{
  "experts_per_token": 6,
  "balance_loss": 0.00812,
  "balance_bias": false,
  "norm_place": "pre",
  "norm_eps": 1e-05,
  "positions": "rope",
  "tie_word_embeddings": false,
  "parallel_block": false,
  "optimizer": "cautious_adamw",
  "lr_head": 0.0112,
  "batch_tokens": 65536,
  "max_steps": 4436
}
Below are experts of layer 2 (counted from 0) of a mixture-of-experts language model. Rows are named router (the router's row for the expert) and show model dimensions 112-223. Each number is 128 + 24 x the weight over its row's rms, rounded and kept within 0 to 255. Numbers have three digits each.
After each expert's rows: "comes before" lists some tokens at least twice as common just after its tokens as in all text; "gets" lists some tokens that make up at least twice as much of what it gets as of all text. This comes from a sample of Wikipedia text that the model never trained on. Tokens count by the router's weight.

# expert 2
router:137125105111148142130132104081110114148090146152119134104122156126155072099133118104151133138148114167142165154132135123116147128121132135098106130119111130141190099125129134153169104124103114107163105176097170135138113118125128146107107124135152113123148148167133151143120141162125155195131127171153141105165083156112132133145128105107
comes before: "|", "-", "\n", "==", " The", "The"
gets: "\n", "-", ".", "–", ",", "=="

# expert 14
router:150119119110114127116099109101140101125124165176093163124122129119118124114123125076138113166181133150151145169120146134148107104119100129107155154119126158130181116113092125156145135101153100130106118191131141120139135137122128144136131127143139149141126113126142095117129142171141145181142114139136083097131133152093128104129105136131
comes before: "\n", "-", "|", ")", " ", "–"
gets: "\n", " |", ")", "==", "===", ";"

# expert 34
router:180106128107142111103129108099119098117128124131079160115104129136129119153156154102137146124165132126131102131123185137143132110081089119098106102157136127116144137122090109117086103127157151178130144134107130123141074121153087105148164119142101117123172143154142110115159104091090146187132128146119133124125118165126128145099093130089
comes before: " |", ";", "–", " —", "%", " which"
gets: " and", ",", " ", ")", "\"", "'s"

# expert 12
router:133142093113166082131081144134106109171159116137108133134092127122142160088170153140148163139129099146146079136167139156136115124107102137106104106135142103167186083084140133128167129107129117155145130156123110166132126138157117108098168066132136127147173187121134105116126087160140151134146091165163104092144099122116115108113116131128
comes before: " the", " a", " was", " he", " his", " it"
gets: " of", " that", " The", " in", " to", " on"

# expert 20
router:146138101158125149137123081073085085113129145180115137122147149139132094097158108082153104153143130179167185149147156144100126112130116125121126161152095162110165119108098139113153086124134142143118154162134153146140092145118118134134097115142129177105094135131100122113171119145131136183156125155164098100162098163096150113141102151112
comes before: "\n", "-", "|", " The", "==", "The"
gets: "\n", ".", " was", "==", " is", "==="

# expert 9
router:141127100125120127104087094142140092135106152144132147133144127130130170085150118118167122140183152149149179145114145162131093128100098109087115119105145148102150158144101156145122110105150136155117137132101140148148105130098153126120148096128153134115110130143109140155169090164119141195163107168152112087147093144162129070172109126140
comes before: "-", "|", "\n", "==", "The", "==="
gets: "\n", " all", "==", " not", " well", " All"

# expert 22
router:137125098126129150118105088100096131091124119175067172129103105121097135184145113109141150122136174175134127129117166136152089115114080132124125140117123143107181138101139125098137078138150135167139162138089116115133134087160111134142109134140115157103116126114137138138157103171122128141129127116090133079107085141104155106112109114126
comes before: " the", " a", " his", " an", " be", " been"
gets: " the", " to", " a", " from", " by", " for"

# expert 33
router:114157083096131100117100154107121147141125129134119095117124100088160115126131101134167115117175143160120110145130116125126122126120098141117082098126101152135195102103136152129162113127125105138140156128109108157185094121141140124108133095118154145130150129133126104104129106155138125139177129159136079119088129129114133112103123115137
comes before: " the", " to", " by", " a", " in", " with"
gets: " of", ",", " in", " on", "ed", " into"

# expert 38
router:140141117104124136130134112094099131134091112150113120127101131133131149138146144087138159118137160159157143121118129111157098119136125151132104122144101139099174089096086134130100076164131106168133107168110163128133136119149067139110132090144122102112179136102142125132119094134141146156126134147122100114157151165093150129112087091155
comes before: " |", "–", " ", " 1", "th", ";"
gets: " |", "|", " on", " 1", " 2", " 0"

# expert 30
router:159105128141122124118153087132119124119116106155120159129117117117121122153172125097131155137142164162129153135139163136151090130100104141078116175127118136102163135125098108113147085146125158173127153174101125146149125095155105137124131107128091123102140110081136108121137105148135120168132134126126108107137115145120157097147090087150
comes before: " ", " the", " 0", " 1", " 3", " 2"
gets: " |", " on", " at", " for", " in", " by"

# expert 7
router:165155096120131127101088119103131135141122115120104193090110164121134107096154127109116117139150109134159146160134158152163143115112152137134088154105140147117162123109111128101125095116138098165142129152077125173157109131165119098149126143117120149108104127112102128098125136131116084207137163120179145107121111152084142135136135147104
comes before: "\n", " The", " He", " In", " It", " She"
gets: ".", " (", " at", "\"", ").", ")"

# expert 24
router:132101114106094093087135095127122151117124126114080116126077122136125138128183162104106136099126128148139119095172140092191128080112102110123105148117102136133159122114118102103145103140151122170142098135134171132127131088144106147133139093144104135100163113146160146167112103132099126189121122146125134117162118113117154112129131108165
comes before: " |", ".", "–", ")", ";", "%"
gets: " 1", " 2", " 0", " 3", "1", "2"